Below are experts of layer 8 (counted from 0) of a mixture-of-experts language model. Rows are named router (the router's row for the expert), gate (a neuron's input weights, with its number), up (a neuron's input weights, with its number) and show model dimensions 0-127. Each number is 200 + 40 x the weight over its row's rms, rounded and kept within 0 to 999.
After each expert's rows: a language model's description of what the expert responds to. This comes from a sample of Wikipedia text that the model never trained on.

# expert 37
router,171,236,169,181,158,135,225,214,257,105,208,255,288,252,258,185,141,213,201,122,142,237,198,240,172,214,171,239,179,176,219,155,167,234,158,205,204,226,264,225,199,187,188,192,176,171,218,105,287,162,236,245,188,142,199,206,194,165,157,182,273,198,251,287,220,157,210,255,196,218,173,212,181,207,247,178,115,159,220,193,186,283,170,199,174,242,235,186,217,204,289,245,252,235,167,189,205,205,215,199,191,199,165,236,259,177,256,120,170,197,225,192,219,207,151,219,185,187,231,197,224,103,199,178,262,235,163,163
gate2,205,198,167,189,179,192,215,195,229,197,234,203,215,231,218,221,207,131,135,246,144,203,190,163,211,262,227,176,244,180,295,170,250,209,181,170,232,171,262,178,231,233,131,196,210,154,226,157,244,135,191,208,291,235,238,159,175,186,264,240,190,153,187,321,182,171,252,175,173,223,286,174,231,199,238,271,149,183,230,235,234,220,142,235,204,318,190,147,232,213,134,153,163,191,233,268,150,178,162,248,160,226,188,171,224,207,195,196,224,263,177,158,257,220,219,194,167,171,191,251,220,218,270,177,214,181,180,135
up2,227,171,162,268,211,210,238,267,190,199,246,153,184,223,236,174,106,266,267,172,148,167,174,211,130,211,178,221,257,202,231,118,167,185,154,203,229,217,211,203,185,229,186,212,120,205,182,165,209,212,158,211,200,261,139,118,213,147,132,199,285,220,190,205,209,104,180,198,191,264,161,154,247,217,128,173,160,237,225,220,162,216,132,196,179,180,222,216,230,193,219,185,132,143,217,170,131,153,179,195,191,182,187,246,221,80,197,179,182,156,164,227,227,240,148,218,164,226,155,154,182,199,204,202,209,199,130,143
gate3,222,225,273,116,232,211,230,200,189,192,214,147,201,144,245,232,111,226,199,164,183,187,131,207,215,217,229,221,188,186,234,178,211,181,234,189,285,270,183,234,170,129,213,187,216,222,203,222,230,192,186,227,294,155,279,186,230,240,101,234,212,226,232,196,261,238,231,197,187,154,204,232,218,159,217,166,215,244,206,194,207,209,170,171,169,231,161,102,158,237,274,217,189,143,230,122,181,168,143,178,192,76,236,164,264,165,208,218,213,221,237,227,133,177,177,272,189,196,228,208,250,134,180,231,208,215,159,167
up3,129,158,229,153,137,282,200,198,223,249,180,173,212,168,181,144,217,227,196,165,186,188,232,204,200,211,241,133,241,231,105,147,226,234,227,167,214,183,179,219,234,237,206,231,209,206,190,183,216,228,224,269,300,206,192,136,195,220,151,291,158,240,260,273,225,205,173,289,220,234,198,233,172,197,205,159,167,186,235,243,207,267,212,217,144,180,179,142,167,188,199,294,203,122,248,210,241,90,218,242,280,199,155,200,235,199,163,205,203,236,162,175,225,139,165,215,192,141,176,181,199,211,137,205,248,170,227,203
Description: Word-internal i, in, u, ai pieces in names and words like Interior, Osijek, experience, alliance, Azerbaijan; also both, several, However.

# expert 27
router,179,201,210,217,212,208,170,150,199,141,172,236,210,228,166,174,206,202,216,184,141,222,268,274,191,122,180,224,214,114,180,249,228,221,169,149,174,201,188,232,131,238,244,210,108,155,251,195,215,172,263,221,216,233,222,158,166,160,154,179,193,213,274,207,189,174,253,201,153,139,152,134,227,206,208,164,165,231,200,149,238,208,212,205,152,260,228,117,269,212,240,118,211,200,207,210,142,157,193,203,228,223,206,166,240,167,264,246,119,223,226,255,166,206,239,197,223,88,226,146,134,165,174,213,212,260,161,166
gate0,184,204,202,247,164,192,198,295,218,179,198,227,213,251,230,171,275,124,219,223,134,185,202,239,200,260,199,141,98,199,173,206,266,256,223,273,236,187,222,237,191,228,218,238,128,147,200,171,215,260,261,196,237,202,170,209,202,216,251,259,182,202,249,133,255,167,197,224,206,150,180,264,180,182,177,221,157,222,179,229,212,206,176,175,230,131,185,107,196,189,206,202,152,162,207,204,130,136,128,161,159,159,152,215,198,205,164,209,239,158,152,210,194,164,210,142,139,189,175,138,150,234,235,140,107,158,192,196
up0,261,195,187,213,277,247,234,181,212,248,179,229,280,200,186,135,147,119,198,180,220,136,195,206,171,239,176,183,186,175,173,145,189,205,227,181,209,218,167,199,208,244,201,221,129,160,222,165,232,112,184,177,213,278,167,263,250,174,201,178,197,236,175,159,269,134,132,268,188,246,131,128,213,229,188,252,277,225,155,168,203,201,140,203,135,180,156,196,227,195,176,293,213,193,167,184,155,173,184,219,142,182,178,203,186,182,111,126,198,192,222,223,150,184,198,209,211,192,182,223,217,213,136,211,290,265,143,209
gate1,180,258,163,276,198,200,171,190,166,187,236,200,222,196,251,234,215,190,208,245,177,237,160,112,258,190,217,246,208,152,243,155,226,185,198,177,201,139,172,166,159,224,90,113,249,192,215,213,244,144,154,196,186,252,213,185,144,202,191,203,189,228,214,251,171,164,164,230,222,199,214,218,145,115,88,206,193,169,196,203,239,221,207,206,253,188,177,242,167,268,239,160,195,123,210,201,292,210,159,159,260,155,206,300,158,152,267,258,183,227,215,200,238,192,160,216,229,181,154,221,227,204,132,204,254,216,177,149
up1,200,244,214,235,292,218,220,196,147,264,135,186,172,211,243,202,175,183,120,227,212,292,185,187,259,214,177,195,264,148,305,182,216,155,197,192,273,168,245,180,166,133,213,259,192,156,222,183,240,237,234,190,190,221,254,178,155,266,207,195,179,148,157,172,253,251,209,254,223,211,188,154,154,141,209,177,109,142,193,224,236,220,147,195,223,218,205,197,150,212,181,215,186,218,162,182,204,154,118,198,259,240,230,141,192,128,303,229,161,199,187,195,237,233,242,192,153,177,208,163,181,192,202,161,132,170,162,184
Description: First syllable pieces of proper names and place names after commas or of, such as Bra, Du, E, Lu, Ber.

# expert 31
router,233,166,204,258,179,162,190,193,220,169,186,197,169,223,144,208,166,220,214,191,200,132,199,201,183,198,177,233,190,168,188,185,195,233,205,206,183,223,240,201,146,203,231,243,211,189,261,162,238,202,271,124,177,146,257,206,191,183,109,189,156,133,193,201,227,176,168,234,144,201,105,155,219,204,231,167,175,189,196,220,181,185,154,272,211,191,201,158,306,244,246,186,239,252,250,146,171,146,219,221,221,250,123,136,266,148,239,200,189,225,214,274,258,270,179,246,255,125,232,199,305,216,264,217,178,244,141,237
gate3,188,179,159,173,288,146,224,178,238,197,211,209,177,184,163,216,229,245,195,273,97,265,236,193,241,212,258,160,204,225,148,144,185,165,187,171,177,218,134,116,224,196,172,196,204,284,215,234,210,183,147,155,222,217,224,192,156,116,151,188,185,207,253,253,228,206,235,193,219,159,156,227,249,186,147,217,198,149,274,322,237,235,217,145,159,145,195,276,252,157,226,222,200,161,202,214,210,211,233,205,244,233,233,273,202,149,189,188,242,230,221,174,172,94,188,147,157,253,189,195,203,179,207,160,211,216,220,189
up3,212,205,158,202,187,226,160,195,179,140,192,148,199,170,215,217,226,161,261,155,228,150,139,209,169,193,249,92,152,236,210,217,194,174,210,210,171,168,216,242,140,201,185,231,223,196,206,291,182,155,195,132,111,180,211,215,169,178,244,256,169,178,250,210,158,154,243,269,187,217,185,194,220,159,180,143,156,252,147,197,269,150,171,174,155,234,218,228,232,307,156,199,198,205,159,202,284,118,241,177,283,218,183,194,157,135,184,229,176,257,168,196,205,162,283,236,143,244,119,199,222,213,214,227,192,168,195,189
gate4,160,185,249,267,204,138,225,184,209,183,239,282,177,211,180,169,239,240,163,196,257,247,190,157,97,181,146,185,79,229,168,207,158,185,185,282,181,241,166,236,232,189,217,150,191,210,186,184,223,160,213,230,227,196,177,196,191,172,178,206,177,217,257,224,163,257,127,239,196,153,159,142,185,227,209,240,125,213,206,262,165,209,255,202,171,173,161,188,176,178,234,166,207,242,195,245,189,170,226,237,203,183,174,158,223,190,132,228,161,96,198,217,255,209,206,199,103,145,270,190,198,208,211,221,184,235,115,298
up4,211,200,212,218,248,169,218,217,179,220,125,147,196,180,160,225,141,214,268,240,225,193,203,272,254,227,250,150,112,162,187,190,156,174,223,195,206,217,138,277,139,222,199,240,217,199,151,199,231,190,190,125,278,206,266,153,261,180,198,130,193,133,237,241,221,238,234,155,252,184,182,186,232,194,156,186,284,281,266,151,161,198,231,225,171,237,209,183,265,191,236,159,212,225,263,231,166,127,269,186,240,146,170,273,186,288,185,220,245,214,169,216,184,207,228,214,238,135,210,200,236,186,193,166,226,238,205,193
Description: Apostrophes in possessives and contractions (family's, I'm, Men's), plus capital U and I starting tokens like USA.

# expert 25
router,159,197,190,186,152,182,158,84,178,158,139,265,174,210,170,181,141,201,197,186,163,204,229,210,197,231,134,235,163,182,143,279,218,194,203,136,190,281,230,191,175,264,157,213,229,152,251,143,206,191,193,179,165,161,218,200,223,141,201,180,253,254,172,260,250,185,185,287,143,217,163,207,176,251,257,158,188,199,241,172,103,189,170,220,168,234,184,179,200,237,196,226,198,203,280,133,147,177,211,196,246,288,151,192,197,188,297,199,213,220,197,251,237,246,217,225,195,144,283,220,196,180,233,209,240,238,169,227
gate2,240,189,168,201,154,210,248,203,209,197,216,174,239,288,200,192,271,202,197,144,169,164,148,255,171,220,222,240,248,244,153,170,220,179,217,192,185,173,223,146,265,180,153,210,202,181,143,266,201,169,248,251,182,182,156,212,226,254,157,180,203,176,179,204,177,192,209,196,214,285,276,187,117,147,168,139,267,156,203,226,153,122,223,197,244,293,191,187,218,256,225,140,196,208,133,185,273,201,212,157,188,199,158,248,186,210,208,257,172,205,229,194,112,150,208,203,240,105,207,300,222,216,181,268,164,173,174,180
up2,134,206,226,255,201,141,238,243,228,204,290,209,172,180,184,229,174,193,185,167,229,172,237,296,161,222,147,201,227,93,202,251,178,181,181,223,184,267,186,179,206,271,164,206,154,242,185,203,171,141,285,242,266,181,172,192,164,162,183,243,243,183,150,187,253,214,233,246,165,224,244,192,179,274,190,304,237,183,221,168,211,140,156,104,164,182,177,172,202,253,217,164,196,167,253,159,193,236,154,176,216,198,217,139,152,261,188,238,148,155,247,191,215,197,227,205,193,210,141,197,167,192,175,174,261,207,177,283
gate3,190,133,139,250,271,198,149,147,234,224,307,186,161,257,204,177,217,191,149,168,230,65,212,166,181,190,216,178,260,194,209,210,177,210,137,219,175,243,260,219,145,202,224,244,231,241,178,182,178,156,234,149,225,215,169,173,255,154,203,230,252,232,204,248,174,207,118,122,171,243,203,159,263,173,243,154,186,186,243,171,154,166,250,195,161,192,230,280,194,193,176,275,226,169,178,177,204,179,210,249,192,211,218,193,244,197,178,187,153,138,224,263,229,211,236,175,166,173,268,222,209,175,171,246,300,207,181,192
up3,240,278,125,244,245,210,176,181,204,185,188,262,217,146,176,212,250,115,165,213,205,131,164,189,137,194,202,260,188,187,123,131,266,203,206,255,230,213,167,245,259,183,256,176,138,195,138,138,234,210,211,264,112,210,153,129,253,227,142,218,171,165,163,160,195,185,181,193,239,223,216,172,156,210,227,151,239,229,92,211,223,191,143,203,214,181,175,153,241,119,203,243,238,166,231,185,191,217,167,240,154,179,255,135,225,214,177,150,212,187,142,142,245,170,188,218,178,153,188,176,197,207,180,227,151,229,190,200
Description: Single capital letters inside acronyms, codes and designations, such as IUCN, ISIN, PNH, "US 59", coordinate N, TF 58.

# expert 58
router,179,184,225,204,199,158,180,209,255,179,158,220,248,232,122,177,133,174,194,187,210,195,255,306,152,170,181,217,209,176,160,214,231,237,178,236,141,261,240,195,215,232,248,258,140,142,238,204,225,181,214,216,184,200,271,265,198,162,115,218,234,137,244,289,175,218,182,241,168,187,242,170,163,191,245,228,200,222,282,166,89,229,165,254,177,208,192,186,223,268,180,226,255,222,164,183,162,199,216,235,227,177,199,224,245,207,215,191,209,228,185,187,209,210,160,219,114,150,256,119,197,165,192,215,232,243,85,204
gate1,224,186,168,205,168,162,195,193,227,169,211,178,223,103,175,224,214,222,221,209,142,151,217,168,154,284,208,255,179,261,215,164,209,200,71,210,178,216,184,180,181,147,161,240,164,196,265,224,231,131,277,205,173,213,213,260,207,239,216,170,197,139,158,201,200,225,169,268,203,205,177,194,121,193,186,215,236,200,181,149,188,211,201,282,169,132,166,179,207,187,232,182,232,140,137,178,154,222,144,197,244,156,112,261,155,240,237,181,145,190,145,200,167,193,237,181,174,163,172,146,277,225,133,211,202,120,239,252
up1,236,201,96,207,157,239,171,190,157,203,197,153,252,188,201,213,192,184,200,109,186,189,167,157,229,195,254,160,189,220,235,223,201,180,201,233,237,246,183,105,169,204,186,226,216,97,287,275,221,182,162,231,169,217,193,240,194,233,251,271,191,242,164,241,156,233,171,248,221,179,192,294,177,131,238,140,215,209,210,235,214,200,201,204,177,244,253,173,252,212,166,243,219,140,207,189,291,270,158,232,162,202,174,203,167,199,272,208,159,176,163,213,255,224,266,257,170,263,209,195,237,190,260,143,190,266,207,219
gate2,187,206,125,113,216,198,220,187,199,188,249,202,249,213,231,173,178,274,237,143,252,126,138,208,248,239,184,177,174,228,259,180,132,238,203,259,215,278,179,229,164,160,200,212,257,258,165,196,147,173,225,179,160,200,203,208,212,236,212,189,203,133,223,210,200,270,167,229,164,163,183,165,147,262,186,141,203,209,274,213,191,296,136,272,200,210,260,102,173,217,241,195,256,200,260,249,196,205,234,224,226,239,124,202,184,140,199,294,167,162,222,178,172,215,223,214,180,219,150,167,213,164,194,181,172,221,263,205
up2,230,197,198,221,274,204,183,123,244,217,183,187,247,230,219,173,255,238,211,215,197,232,167,161,189,156,209,237,215,163,187,191,204,254,169,130,233,156,237,143,171,167,212,205,273,219,131,247,258,147,189,268,181,234,162,175,153,200,196,163,201,215,185,139,213,189,208,130,263,165,231,225,203,217,216,150,163,198,165,205,186,192,167,304,195,168,70,159,221,226,213,161,281,135,193,189,200,160,166,169,149,307,203,227,229,171,243,262,225,229,225,163,207,254,249,208,154,204,235,246,173,197,242,186,110,164,239,219
Description: Pipe characters between table cells, also semicolons and colons, in sports statistics, election results and listings, such as Doubles | men.

# expert 8
router,203,237,154,185,155,173,103,143,340,204,126,154,186,193,246,177,221,256,219,191,238,167,262,202,187,166,148,214,145,140,146,249,267,166,186,143,194,198,243,247,139,198,250,261,229,174,193,162,273,179,245,154,187,196,231,186,184,155,194,231,245,174,236,196,196,233,193,234,119,167,119,188,202,254,193,170,116,252,163,191,177,222,176,275,252,259,192,190,235,193,230,212,199,173,260,194,183,195,198,248,223,210,165,209,273,159,268,225,159,209,249,248,187,203,227,218,192,196,240,179,208,211,168,201,183,255,167,215
gate1,204,203,170,206,191,227,163,192,253,200,203,170,161,177,260,180,265,246,229,197,284,200,219,240,137,214,151,188,116,205,214,236,259,159,183,178,218,169,182,122,225,249,271,229,138,211,156,148,199,256,187,204,237,212,267,169,147,207,202,212,286,221,195,182,190,129,193,191,239,130,218,260,202,178,212,219,140,237,190,176,147,260,194,165,297,236,163,215,230,161,203,151,203,174,172,198,150,101,267,225,199,126,214,178,221,169,203,182,245,160,205,316,160,226,169,211,212,247,178,189,137,207,198,214,186,178,140,245
up1,197,155,242,234,135,172,274,225,189,177,245,197,152,213,233,127,148,94,210,159,170,204,200,239,207,231,201,168,167,236,225,233,131,182,190,147,281,252,222,203,214,239,179,167,207,206,217,236,165,234,215,161,182,171,190,276,243,220,229,174,227,216,179,211,156,165,142,132,243,286,222,212,212,252,200,162,232,237,162,161,183,205,188,215,194,180,173,245,254,171,232,251,215,246,144,245,241,195,262,145,161,211,215,249,220,273,191,133,214,210,166,293,217,189,269,123,205,140,207,188,256,104,190,257,176,188,187,201
gate2,178,302,145,222,196,224,181,146,179,200,237,231,265,199,211,278,200,184,265,148,142,101,220,166,166,178,213,185,164,259,266,180,202,154,235,216,248,187,227,233,178,222,201,234,199,262,196,173,252,218,219,221,227,226,214,145,230,191,173,174,188,179,234,198,179,215,222,280,161,252,198,260,205,171,149,232,201,147,252,205,103,213,201,257,177,220,243,155,230,110,214,211,214,290,177,200,209,208,219,233,236,258,235,163,154,167,270,189,242,146,208,244,183,176,165,159,194,252,219,162,149,139,213,204,96,187,223,241
up2,159,155,284,246,252,211,207,190,257,157,160,187,147,254,195,133,232,194,281,195,148,182,218,209,273,175,176,175,196,172,243,215,257,168,184,167,252,315,232,260,227,151,226,250,179,169,150,159,205,199,170,182,226,175,167,207,235,224,196,246,181,263,144,299,159,244,170,170,226,197,190,160,171,211,143,220,199,219,171,125,169,220,232,204,189,210,241,260,151,228,127,210,195,190,196,185,235,153,181,186,275,200,218,236,130,174,153,237,178,229,199,149,262,203,203,115,190,120,226,131,181,211,151,227,187,204,210,217
Description: Nouns and word endings about government, elections, offices and institutions, such as vice president, legislature, Senate, election, school.

# expert 10
router,181,205,188,220,115,128,206,230,248,144,185,210,269,233,268,223,177,214,159,138,179,199,225,223,229,191,159,217,236,189,211,140,149,234,193,189,192,269,310,224,213,171,209,240,196,224,205,189,277,187,262,219,177,165,210,256,143,177,133,216,266,192,193,225,166,93,251,280,134,180,148,257,213,193,248,186,172,212,281,215,144,292,190,234,171,231,213,148,195,235,229,197,167,170,201,174,190,157,195,247,242,218,161,207,277,181,231,191,179,183,202,233,184,172,201,207,241,170,234,127,199,205,263,221,284,209,205,175
gate0,255,108,195,154,90,215,222,244,144,149,154,187,197,198,167,249,220,160,211,194,183,205,155,132,329,219,218,202,146,160,179,243,211,203,133,184,245,235,267,209,215,202,165,209,180,198,172,168,177,202,184,184,216,137,230,234,200,214,224,205,216,199,156,284,174,220,181,207,192,229,163,216,206,124,176,259,210,163,116,200,176,200,253,214,246,203,218,252,192,307,180,187,163,185,227,290,212,218,183,217,274,271,234,194,204,206,228,211,279,229,177,160,257,149,224,185,201,206,142,184,137,242,206,243,228,215,176,243
up0,306,160,190,211,182,252,174,183,169,210,194,145,205,178,163,105,211,214,231,204,165,162,121,130,143,187,240,256,217,209,216,125,297,200,219,152,146,300,78,176,199,173,246,216,220,242,139,217,224,207,226,250,187,176,192,105,202,186,206,173,224,134,201,258,251,222,115,161,168,165,257,140,219,167,202,184,206,200,216,182,146,212,217,145,209,226,153,230,186,214,157,269,205,180,175,263,202,203,177,233,225,177,202,171,152,190,153,224,226,200,198,229,256,142,227,194,237,202,216,179,156,162,200,213,156,205,203,205
gate1,167,249,166,221,144,132,219,196,293,224,295,247,244,160,206,234,233,197,156,176,213,270,144,243,172,217,184,223,202,268,222,192,199,281,233,230,215,242,250,217,123,176,186,203,249,229,192,261,149,262,179,216,141,200,149,215,260,205,192,256,141,127,173,120,203,171,223,204,211,222,229,220,222,102,210,224,190,198,237,249,219,223,234,182,141,209,191,210,218,169,233,257,181,227,151,150,217,226,232,226,240,152,206,231,235,244,197,172,181,136,196,197,235,248,170,187,271,232,197,210,285,250,224,257,171,227,143,232
up1,158,187,265,241,163,169,182,191,240,229,250,178,144,209,260,207,197,176,216,187,217,139,235,194,183,313,265,272,99,197,251,180,238,241,188,163,167,158,192,255,138,221,162,177,224,137,179,222,171,193,229,150,288,150,204,238,273,197,94,217,185,161,236,146,229,240,130,182,156,133,235,258,253,224,177,278,162,153,191,154,219,176,175,175,164,149,264,207,219,217,227,233,128,188,239,213,246,173,214,208,149,213,188,193,244,202,201,249,173,178,186,158,252,237,225,208,207,219,206,154,196,221,217,172,217,241,202,203
Description: Middle and final syllables of foreign place names and proper nouns, often Latin-like, such as Transylvan-ia, Burk-ina, San Bernard-in-o, Imming-ham.

# expert 36
router,192,207,186,224,193,220,202,176,232,104,186,226,275,233,209,191,160,255,201,89,178,191,186,269,192,147,155,224,210,172,242,151,231,246,185,181,218,242,243,200,209,187,214,188,175,180,220,112,234,170,285,209,176,159,245,164,246,111,184,178,245,205,198,286,224,181,239,195,205,147,171,191,116,199,263,211,93,218,248,202,185,210,180,192,181,152,259,199,227,244,248,200,271,175,208,141,180,201,176,169,203,278,196,173,165,200,233,198,159,198,221,220,219,159,209,213,190,193,203,137,154,143,246,178,283,242,100,213
gate1,164,185,221,213,232,202,151,224,251,196,176,170,192,229,222,244,212,232,158,204,213,196,196,154,238,298,201,213,200,272,184,153,239,113,242,199,228,254,240,246,258,141,140,227,165,225,151,192,128,165,190,276,224,205,239,229,224,215,254,228,125,248,189,201,211,203,174,255,196,218,173,251,198,165,196,212,181,273,197,247,209,236,180,245,249,164,178,151,164,256,176,204,199,217,170,153,177,192,222,240,170,210,292,148,169,208,201,208,244,131,201,124,246,230,122,178,140,95,222,210,260,158,233,114,191,167,204,238
up1,250,260,215,254,221,198,173,186,194,284,242,216,122,197,177,239,243,249,278,245,193,188,220,275,185,216,180,199,193,131,247,253,189,228,180,209,209,189,255,155,88,208,144,195,196,198,162,251,178,250,215,191,224,182,205,153,177,183,141,196,148,212,216,204,88,187,170,169,234,266,243,172,192,175,283,172,177,275,185,105,272,170,180,188,191,196,153,208,243,248,233,130,222,190,196,249,136,199,179,163,190,136,215,144,186,212,220,220,163,141,232,201,216,186,226,182,130,191,201,159,140,260,238,190,200,206,182,168
gate2,253,149,76,231,214,187,209,208,171,200,246,136,183,162,175,167,208,166,217,198,258,193,179,187,209,185,211,212,163,185,168,190,211,226,237,216,179,192,178,164,212,162,207,138,150,230,231,214,189,197,174,153,91,192,254,228,222,206,239,159,189,140,202,268,208,254,205,210,264,187,177,257,213,127,186,248,142,167,189,173,178,245,205,148,320,224,206,153,137,175,263,177,240,100,148,219,245,186,262,178,175,150,224,209,132,163,221,228,207,175,195,262,196,198,253,245,153,194,211,231,243,216,137,268,165,193,135,224
up2,179,145,177,114,157,236,210,235,185,179,176,158,275,240,218,210,104,173,180,159,199,198,162,225,170,179,204,215,184,224,201,140,124,173,183,291,194,158,196,177,174,237,153,178,151,189,219,205,184,259,256,184,209,204,199,189,207,157,209,146,262,140,183,212,293,290,173,158,211,186,181,196,184,189,201,242,182,220,180,256,211,235,259,216,217,264,102,134,181,199,282,212,177,125,151,185,175,124,218,234,190,235,213,123,233,158,258,212,185,186,233,206,157,240,224,214,212,178,227,206,114,181,126,225,190,230,256,188
Description: Letters z, u, i and an inside names and words, often Philippine, Chinese or Greek: Quezon, Latin, Beijing, Papazoglou, magazine.

# expert 6
router,203,228,160,248,180,135,105,171,205,177,103,268,183,258,213,202,128,195,216,143,166,226,214,278,182,150,176,225,185,168,207,177,263,256,131,175,186,221,228,206,176,239,229,223,266,237,215,144,243,121,214,143,199,141,258,178,170,162,195,205,215,184,223,296,234,208,231,263,225,199,234,139,197,250,265,192,142,203,294,167,171,183,227,198,178,276,186,179,257,232,183,158,280,172,253,183,196,211,231,168,242,193,182,130,184,196,262,171,176,245,241,169,194,195,212,247,216,176,239,191,224,171,244,208,196,240,188,185
gate0,281,164,144,215,212,192,214,201,118,195,135,243,133,262,164,184,195,216,145,183,216,264,256,238,222,184,296,203,108,192,115,261,185,244,223,238,204,199,268,207,259,154,190,229,263,171,190,211,191,204,282,218,218,190,229,173,275,144,249,199,219,234,204,231,202,172,219,267,235,237,185,257,254,276,213,211,177,186,148,185,218,215,219,284,254,181,292,250,202,225,167,255,204,242,172,215,193,226,224,186,174,246,236,162,228,252,200,169,199,172,188,202,183,166,158,173,172,194,212,227,262,121,177,198,212,194,225,240
up0,189,196,179,159,203,244,179,237,190,256,170,140,255,137,119,172,88,217,244,193,220,140,202,176,219,189,193,208,150,247,148,146,244,235,146,230,233,209,137,220,267,198,213,263,204,245,156,186,221,174,233,223,239,287,245,182,204,208,248,270,243,201,220,270,188,210,174,291,191,218,196,206,227,241,237,244,227,190,231,216,247,201,205,244,237,264,152,296,248,246,225,180,266,164,190,265,198,222,235,166,195,162,188,159,151,212,134,248,135,177,194,216,212,152,146,204,156,260,184,198,178,194,233,189,155,169,180,242
gate1,272,288,170,170,149,159,144,165,209,191,144,233,201,214,248,232,178,162,185,165,130,185,240,159,197,177,184,176,200,168,182,277,212,126,65,146,208,210,234,161,223,222,188,212,289,175,211,242,154,196,246,217,288,203,237,173,164,189,132,199,204,174,219,236,270,199,185,218,215,202,271,178,188,229,184,170,235,245,210,206,134,208,256,202,243,175,141,165,282,242,154,151,189,166,161,217,184,231,253,218,204,125,208,192,234,153,202,204,247,221,189,186,208,258,241,165,236,132,135,159,201,195,232,230,172,178,237,249
up1,166,197,216,249,206,209,192,196,192,207,157,305,168,225,152,112,221,141,207,131,280,233,189,249,195,198,250,212,253,225,170,202,176,230,150,121,238,173,232,177,168,234,180,236,224,120,131,176,244,196,184,231,157,188,94,206,165,183,190,311,235,187,146,207,153,186,219,187,172,265,189,205,238,230,143,199,203,218,307,215,194,250,174,212,131,157,199,223,227,239,172,186,240,253,202,216,202,261,266,160,205,252,186,234,190,164,207,148,154,239,129,199,194,188,193,181,171,222,260,184,199,236,199,275,215,170,217,177
Description: Backslashes, braces, dollar signs, underscores and carets in inline math formulas, such as \frac, \mathbb{, $\eta$, _{.

# expert 53
router,209,240,238,206,176,171,164,170,230,122,188,190,220,213,150,108,136,221,229,149,200,200,230,254,134,134,176,250,237,127,186,200,289,278,187,194,152,211,201,239,159,233,228,252,132,188,182,219,252,208,222,215,183,191,229,216,213,146,157,168,211,165,267,247,219,180,246,196,182,156,202,190,288,236,215,191,152,284,239,191,199,208,196,256,109,238,228,158,248,214,315,188,194,203,186,188,126,180,211,257,210,197,140,177,208,210,178,200,172,280,217,224,186,207,189,224,222,182,249,154,163,192,235,211,257,255,131,171
gate1,66,260,190,252,192,237,216,194,191,195,199,194,197,245,152,144,244,204,213,169,204,203,234,143,243,229,204,140,167,169,250,198,221,259,256,232,217,213,205,222,195,147,265,273,193,208,199,129,197,168,159,193,221,155,159,130,228,205,191,199,191,235,270,218,225,228,193,205,166,203,186,149,351,224,150,133,185,193,275,153,178,229,221,225,128,194,225,154,252,256,220,225,207,192,159,236,147,155,171,172,247,200,186,137,124,198,232,165,172,224,186,228,207,217,197,218,250,210,284,182,249,205,204,207,238,211,174,261
up1,198,211,148,220,241,220,149,138,247,265,245,235,147,196,213,156,217,215,220,198,284,171,242,152,242,261,172,229,232,207,165,219,213,255,176,188,241,224,184,207,208,260,203,289,206,172,102,195,299,204,175,128,235,200,178,217,175,182,252,150,210,178,271,185,245,117,184,198,118,181,162,192,236,150,250,155,217,251,166,165,212,214,198,190,171,195,220,197,200,203,223,185,149,159,177,214,189,178,176,150,163,240,261,211,273,243,195,304,194,195,127,191,218,204,195,282,224,188,235,157,205,243,247,175,280,158,227,221
gate2,158,247,189,161,186,175,124,170,153,130,234,247,267,217,221,201,198,196,137,218,245,220,217,202,123,176,196,150,262,113,228,214,266,229,196,150,169,184,175,139,210,220,165,219,160,217,205,188,223,140,253,179,234,157,223,198,226,213,216,191,200,135,194,218,300,262,235,236,286,131,203,166,215,212,183,226,173,201,113,270,239,244,183,225,170,208,252,160,197,195,224,219,222,241,173,247,80,252,185,186,141,209,150,199,175,206,211,175,211,182,216,142,155,206,201,178,270,201,196,255,207,247,206,177,108,247,183,216
up2,151,141,135,290,245,168,151,175,142,197,261,139,173,205,173,280,222,161,168,174,147,237,250,206,196,251,200,247,272,213,200,195,141,229,211,303,239,231,225,170,153,179,199,148,173,243,229,221,203,172,172,144,198,204,216,223,185,177,179,196,126,209,205,222,164,285,229,165,124,216,182,270,157,126,217,219,138,160,196,216,168,199,162,177,226,170,241,198,205,216,181,175,174,152,160,264,216,194,193,181,212,160,284,224,264,228,147,232,217,246,205,125,237,132,201,182,192,235,148,220,246,163,142,216,184,146,204,198
Description: Opening pieces of place and proper names after of, in or commas, such as Ro(ad), South(ern), Port, and min of minute.